config = dict(
    num_hidden_layers=11,
    hidden_size=512,
    n_experts=64,
    experts_per_token=4,
    d_expert=96,
    d_shared_expert=0,
    hidden_act='clamped_swiglu',
    moe_layers=[1, 2, 3, 4, 5, 6, 7, 8, 9, 10],
    router_score='sigmoid',
    normalize_top_k=False,
    routed_scale=1.0,
    balance_loss=0.000447,
    balance_bias=True,
    router_bias=True,
    init_std_router=0.00969,
    lr_router=0.000601,
    num_attention_heads=8,
    num_key_value_heads=8,
    head_dim=64,
    vocab_size=32000,
    norm='rmsnorm',
    norm_place='pre',
    norm_eps=1e-06,
    positions='rope',
    rope_theta=1080.0,
    rope_fraction=1.0,
    qk_norm=False,
    attn_scale=0.125,
    tie_word_embeddings=False,
    parallel_block=False,
    init='trunc',
    init_std_qkv=0.0191,
    init_std_o=0.00406,
    init_std_up=0.0191,
    init_std_down=0.00257,
    optimizer='muon_variant',
    learning_rate=0.012,
    lr_mult_o=3.0,
    lr_mult_down=2.0,
    beta1=0.9,
    lr_head=0.0042,
    max_grad_norm=1.0,
    warmup_steps=200,
    schedule='wsd',
    decay_fraction=1.0,
    decay_shape='linear',
    final_lr_fraction=0.0,
    batch_tokens=131072,
    max_seq_len=1024,
    doc_mask=True,
    z_loss=1e-05,
    train_tokens=538100000,
    max_steps=4106,
    dataset='wikipedia_en',
)
Below are experts of layer 6 (counted from 0) of a mixture-of-experts language model. Rows are named router (the router's row for the expert) and show model dimensions 0-255. Each number is 128 + 32 x the weight over its row's rms, rounded and kept within 0 to 255. Numbers have three digits each.
After each expert's rows: a language model's description of what the expert responds to. This comes from a sample of Wikipedia text that the model never trained on.

# expert 48
router:147102172123088122168122136113090075073149082142133147097179123162079150161143121146081099144121123146128131124133061135136129187102158100188130083153087164189116144077144091069116107161125119096101095139142077139049204087156137082130092090155118163086094135123135195093112098097098136055136157119103134075133099145120091123148130131099074174134067147156092121133180082116122123152115110087163090091072107140156132099158156143134189092123144129110124135108154130135122062106093105123109083131146079167110112149091157176136127123091168145121090122129175043129087137176138090187124118183144160139081127123152118130119113123142097193174109099101132161071150173121121083088084088135088082154138119122057179116142112172160153179058190103147122151128119143151095134094153146
Description: Final suffix pieces and closing punctuation of words, such as -ation, -ium, -ensis, -ia, plural s, periods, quotes, million.

# expert 49
router:146122171154131127115135123126092105090134085096197115108122110092112156152079108104083126134178109169117135154065082139141098120121204129149137094146139170183094139078142128174132143135158103130122124155155103084056134110150134128119142106168164093125096147130143172110154104122092136090116157084097109132126105180157123110061128076133098161105097106123081112111188117095133069150087160074128062117104055110096172107146148138090108107135140149151129083136163134201107102110131161131074136137161114185124100171152162116138088197126149135121114160147105124150127096154146114137062100187153179193111132143153120118077125137145132137192094117128138168082152169134120122105108128078110139178092187164136192131154113124171071165085143161174085134086151135118122116144154146
Description: Word-final s and endings like ers, es, os, plus apostrophes in possessives, such as Tasks, Association's, Sitcoms.

# expert 31
router:140082119123101083159154116140073089093112090129137154089154124079109142176138170127058118135130128140131094146155111131125080121141142111195116072159112132174066187117159140120139160172099074089141082162131174120105151147129156165143140115135176117093174108118142176114112118102155173140154140120135125141112150180170063107087078157096102132125135120134134123146146136091139146127137148080150130159075095165128193134102174149061077125164098138144179134130134175161072125153167125135102083164107086139093099115142179177130106132139110162127121124131155065149127122111117069136086113139137160218142095140192231139058124104143087149148116152110081135064135158119098058091115116122074094161144127152121069088073124108133055153115141142129107110115123129150101079102158147
Description: Units, symbols and list-field words in technical or biological specifications, such as mm, km, Inclination, Density, Clade, Species.

# expert 59
router:156075136124134117152144142119117095132158162138168155090117140134116135163138138147109133118166117128108116164130112116123139138101162141200172145098095119137063124093174142124153118194124071075142114117129141097132149141121176107109108072207093162121188094135101173109097109136143168066143173108128096116141115179159064127130105127127081193120073104133120092121147118135109088133108160127126108115063080146145185118136138133061103088114122127101147108130105158133087087142113136137110110221101101152064096110094138138154147138106167126141098087101116116147090106145105074192124112183124161132160131157157123153120202123172072117178103167122128189051156148099111098131102139114091094157125156140120159142168114149175078161108179142133073127160108199175087122093108174
Description: Commas and and between list items and sports statistics, such as 20 carries, 147 yards; score tokens like 6–4, 3–2, +1.

# expert 52
router:090115176154066076173150129127089115112067092122151149082111144118121180153177222106129152145134114110110129134104070087084116150108176135153083116144112145157128167111172140113150165180175098079130102148162140170106151132171114120180107141130191158124162122136090181102078098120121157118095112117097100088117113135142093060124077088085042154082103101128058124119151082070181165153085132105124088123124106092112176130173161146086151123105112181116150155136142126193132126133099161153141101150167155163082079172103182125121083156140132220110115125143113117184127128122086103148123099187130130116105169177183118121073128128115095132125123108119137179064146146149102126141070161119022086147098130163127147093177157156184100118126143110131090123121160114134133060134123127
Description: Political titles such as President, King, Minister and Conservative, plus inner pieces of foreign personal, club and place names, such as Ban-i and Pan-ion-ios.

# expert 44
router:216098064149086130197139085122095087085145105091139153106078168116085182110103162151100159159188141123081168136113117101090152148066156109174106049139156164156121140148139176145139153133138121111070090170108094065099158129131144104112111142129093108111135120156137128096146097176076170105126162082156109128134072109151121088162088119129111173093095120120076092079130105053139133087116136161129077137131113159101168124158157148143137184116063177160167133115156126140122067112125128115074125162167094103119109140147173140173152118132173149111125139179146083163140104096125147152134111147180126171101112150129157164108108120132119151158125131090093179117161171053139114095106082095107103170151141170141187107129178108139077173133126125170120150113159112151098129166182143
Description: Colons after infobox field labels (Built:, Style:), sentence periods, dashes in date ranges, and time words like until, since, during.

# expert 53
router:160107137150103107157090095114119116087116104129139143107123132101127172118143163125103092155171117155111089154140078135112110172078166092116111077125098161124121142123155126109094204132132118109131071173141093172116148175099182079153125110125131127110118142120093142115109137161111132071145132111117072116177085187203104101095070124105069188140083129169109089048117098064115152118142154113137093092067087105115179100143142135127123145119120171099115157137086152146114128144088126109086097136103069129111122135112126111125157160104171210118106101165170070225108112095098085103145141113150156167080189166139116160138160128146109143147090116075149129099167157080133127123105062133133103142148122097132166109128099201165129149070160143175116096100118159098120134129145181
Description: Prepositions and particles completing passive or phrasal verbs, such as took place, made up, located in, founded, established, used.

# expert 56
router:118124145123107105113130109131119082102138116130216163115130115092092167145158189106105128125201190120099101158157107118117045197121159100172159091170164161134092132146179114145136156178142108113136106141174102108066163139175150121105058079141131165094125115130146140090135118121104129084176139086145129100153079127159102101122175071092100184139125111170058090085111106085112068070091163166105118178106044135087189118139125157118164142133104119101091133111151168199108123149098129080096114149143107164108106190114123139153086118129147167131127125152121135157074115191164113110107087219174104142118161143134145192092156159134102132170129120112148179127135163120136157137081111122135103141082120179148119099122149100183131145115126163129140161120106129150117135136185145
Description: Place names and the commas between them in locations, such as New York City, U.S., Carolina, London, plus table pipes.

# expert 62
router:123120139125139157131163101142106082093110150107189180082141165088067137122164150168118134141152112109094131168133089119123098136108193103193138046172111179154057099107160094158157135126107136100105074115163160165048131191123149049152080150131140133126127064071117110142134100146111154089147126123102131085161114124190112126168114102113057148127099096139060101074135085081078130089094150128122078121098110130072158130165115127135114114157108110105156137118103148152082113196122141084068074157107068133139120140096143129147146156113131152110134098156134076161094109118139087163128140105133126161122158156135176138139108115158098126181104119129154179122165181124111141130114129116093131164143156176100168099118125109163110164155141079139089100125103140118072138156159150
Description: Past-tense and -ing action verbs after was, to, he, such as used, built, worked, released, and verb suffixes like -s, -ing.

# expert 26
router:161108129160102107099167134069133107105119091114153170046106134135104140199109133126111129149130109174122071090126108115135129119154174120157139044114154159143105193109169142121153170189125106102086088140115154135125161111152114085152097174153113100105153141134127172107099119147100195091139127060100085084113053124163088092075119129125108167112104060136118110131141097092132130108071108088109102132104132161100176133152180126116156143117127115111167153046126130173101093168158131139100120163162129154078159162143138105195139123150136173103101107125117116132123105135142101120070125140190113122103141191135185180148156108150106098160075137090094149089137150103093167084072131091098151127128156180131165155113171113145136150123125148164129134159147128122087143130173185
Description: Sentence-initial words after a period or line break, such as In, On, However, For, During, and list-item dashes at line starts.

# expert 39
router:204123159152083142095103130113107101132155118064163169103137137136091185144122137147064164108119099152085099126137133124147094157092181128167119113138112161174101126081171160143126131175133124058045114137158052116099174158103155078157127132194144132137124165118092134114119083120109164115105150136119084111121123107148100087144137115114094192098115119184038097159145071108114159099113095118116076093054122120125148105158124126141139125156151142108126115129104159136150139147068132133093134145188113159122109165055148145198134130115151126127105089153130066124089131178135103132150148183105167147074130144170136150137138145144113202140103123076123144050121164090120066124093105162106160168153195170090156112145136159143128177107179121159143163098098118150118096118156181
Description: Middle and final pieces of long Latinate words, such as -ation, -ible, -ified, indefat-ig-able, misdem-ean-ors.

# expert 47
router:151082111121070064168160121098083103086079094108180189110131127104072139163147200100087114158136127133095141113134114112157111142125169140164121091167143178125085136130162120142174134132128073139102071138191090107087187161140146106103083098154134139062152142122094180123157108089131122077141086091116101068152042154167131112139124087096118160149118145160083100097199067082114094142138199129105126135090103161074218068110158156148145109144114179120136147132127112153085105165120131112072135148166048137114059167115153131168136105165175137125127178129160079185116105147133147156116094159162127148102100152145132134047178067136125129181094155149128206128126210111158118117115114102098112127146117143126134114113158115134058177128152130146129130133096170133113140104166110
Description: Commas, parentheses, pipes and dashes in locations, addresses, birth dates and route tables, such as Lamia, Greece; (age 28); SR 681 –.

# expert 46
router:166101153141039125161135150140117082084077116081142149089123143146071122169139162091130099143110143152116102124118070114191115140057141167168137130145110182142034124075185118120110117164157132078119115146140133108079170153095187092155118104137169124100170167131142168145089109073170143104147140122086091145104120128171059116139131079126054136109075104168088109124170112099156125135081138084096099111107089107083171131131146134117113107178112156134110161150128125159097119169088165137068087169161141168114062138106193116147145143075123138143097130126163022146147142132113132171103096199097177100142151175188164069129105133136134172179131116124143149092159130145111079137072093107139117164169150147141145088128135163190083170101191171159132138132132207161096092126152102
Description: Suffixes and inner pieces of technical, biological and medical words, such as -idae, -tic, pha-ryn-x and scav-eng-ing, in species and science articles.

# expert 17
router:146101113133103122115147120081112131123174158095165148063181162102072140204164128083137181113136105119090158163114137108126067126110159101138148140116155171148097118020168111121137164119118147100102093118175163160146134139149152081111144131201160126124144070080111127122100134113127209080152156076108100090120078133158105111144120094089112127122123044146106081149156087132087155045088152086130074071083112106140189148184119147080117121120088140123169109083152110160123107126131172145097179136152133178099083153124162096147124154137150121084145119093077132178090116170102127175121140143174154164137150166120211161106084115115097132154132090126132190102174173122153166135121088132120131168109166138124208120126102111144091164097154097115087149126120150134093149153139147
Description: Past-tense verbs and -ed endings of events in narratives, such as went, killed, moved, kicked, sped, plus blank cells in lineups and tables.

# expert 11
router:129102143137109147208132090105156093099107099123134094126129122130046183157124118143096140127149132105082149140108083146119092162094176117123102106131141160181117137102150140090161185147085123120130106164134136126100229130121112101164148100144110174123160117115124171137102110129095147118196122128123121040144104143189130107115130074104094239096143111151097110107165129096105080114123185121151126141095113126063160139138164157078144121101115186120103094106132157133076089164146169108108124124133104174099109189155169141157168144101099162094045100167110116180136134148137119141130070227142118136099152136156134182107118126146130099125134133103147155122171163119147116119094053170103091192120111131128148117088141157163079169116166143160115100150115154138132101109162115
Description: Infinitive to after nouns or verbs (appointed to build, caused Henry to become), modals would, should, could, plus table separator rows.

# expert 41
router:211091126178103115123139093124119118132154109096198102104100141104101120126157145145101134132169176165066137155136098120176060137123172098152136128173117139195130157179150153069128150164175120141030102214095096146116184145136195135146130090126154189110145142107125155094125134156118124113128161099124138070130128144144092071084161092052074135145093107168156072152171126086159118130103092065159106096110126105141124124137132143137120128146136108100147101082087157168139122148090142090109133111172141164086109113055177145156115120095103110130115099106145105172113139173165106128126130187132149137134085144193152166111170096162093162101132118060095136107126168132133059152105094110143103131166119133080153106077151158153105150123199126189080106103104129096083053127152128
Description: Short subword pieces inside uncommon foreign names and words (Valen-c-iennes, Ein-tr-acht, Frei-ta-s), plus == headings and education words.

# expert 32
router:150092093133094105163165048093094112082115103139181176110144133110103138144140105133068159129169154122126115167101118081096130180107102090142103076186145152135109134140153144135120153162164086083095094172161108153108171129108161103175101078135152124099179119144121181111141112165125161109158133099124168086164065137141136104146099139102113171131125158131111088054162087082181126093070146091116110132097114121109159136156146132136167148147150166137134111124108171189070076136085151088107121146151086172129090134111142163177140106117096159136123104168139107172096084116140074125110094148141170183123128198134163139104144153174105179152065081078147168100156208126123098094117119107148117179100145196120197136130137083199120131115158158165136106109128138111134091198204190
Description: Abstract nouns for fields and activities after of, the, his, such as education, life, development, career, training, poverty.

# expert 27
router:160100095153134077125175139111118062102091132108129152109143170095108140167155173115095154126126157108085136162128102064122140133145142112197149063123069171127052121132153123085166112203120136111113112143157098139118117129161133081116105128128168134107145076132124129105146064129104136114161157067114106101148091113197128105121150076146142167097059111132087063072157105108105109093088167136134068160101144135100136109119168112115165083088100194101169177090140137197090108166164185086088089165214101114079133142141139149181119102111103110094104108180129120209105133090101144151155118156180123187118153130149159155124169110146101083134126104148131170061143118088107132111114133143120142120137167126152186133144180135123087137090148157153126099145142138156106132133152137
Description: Commas, pronouns, relatives and articles right after was, is, and or a comma, such as was, at that time; who; which.

# expert 54
router:149096161158095090151172127127096072119150094105154125109109139031084098121133149122080148148162167132073106160097080120137093175150157110197112125187112148150130179145176184112110149146085123083086120159090127139109184126150121123149081079123164173108131127144148136102099145142117132083154134123138122124151098147188075033091107132073095176108081153127098071152174134115113114120085169111161097196080098090124172119140153148109145116122144146163111084088079109149137129136074131138119115112151136145006072167052142150124127148101089130094075141135138092140118116181106127168118138196139113136119115137168149166087159091132100116187159093055126174086109166141101148116124060077088112124122079114085117081118140108169103132135201115165109070085112113122100087117184139
Description: Endings of proper names and institution words in lists and tables, such as University, School, Stadium, -berg, -worth, Dunfermline.

# expert 7
router:144117128094068104140129144126062045082090106083129157092127178132072158133128180133077124192146136100111104143119093074103129162103150131206153070168076132162109169109195125123149134232158113123109112167213129128142206130128172128135063121184114109115123147118129195054056148134097152080122162121123155095152094170148106124118132110125123181076088105186089055116145090101110097108124212104120088101099089173158125149119166124079104123127122133124090127057156155153111113136125098166111094175188121144092122169075193142131151143117156191069135102154183097117152045121170119193159104181157150137097092196153188153086108112157135138143087098105148149115142187133149120124069133102104110159094131121106145133156106150151149185076090170094092065144116169146118093150126121
Description: Words in reception, box-office, chart, award and census prose, such as Billboard, Nominated, households, reviews, certified by.

# expert 3
router:127133145159153097117144107085113099068136095120164214106155147124118157185160102118075127140159105139128141156135110098148108172131215091175173053137094137181085156108142127133165189119122095098107060127146136172111141114129135068098127125182129125116151085128117139101133123169109183118146125137118125100169084147190100118156117133139128156078091065167110083093139115092094087109066159097123058152051119126102159160147132141104133092135079148112168090137113095117087119207106115108110071161160082202103088154119117153181124182098197160069136129165157078146105076106116127145148121168153154151092138147149158181103114130138116154136070120099144176112160136112128109122103103127116134152129128157134142095139132148159085164099164172177074117138167141144111137106150162
Description: Prepositions and particles right after a verb in narrative or biography, such as breaks into, falls for, sits on, defeated.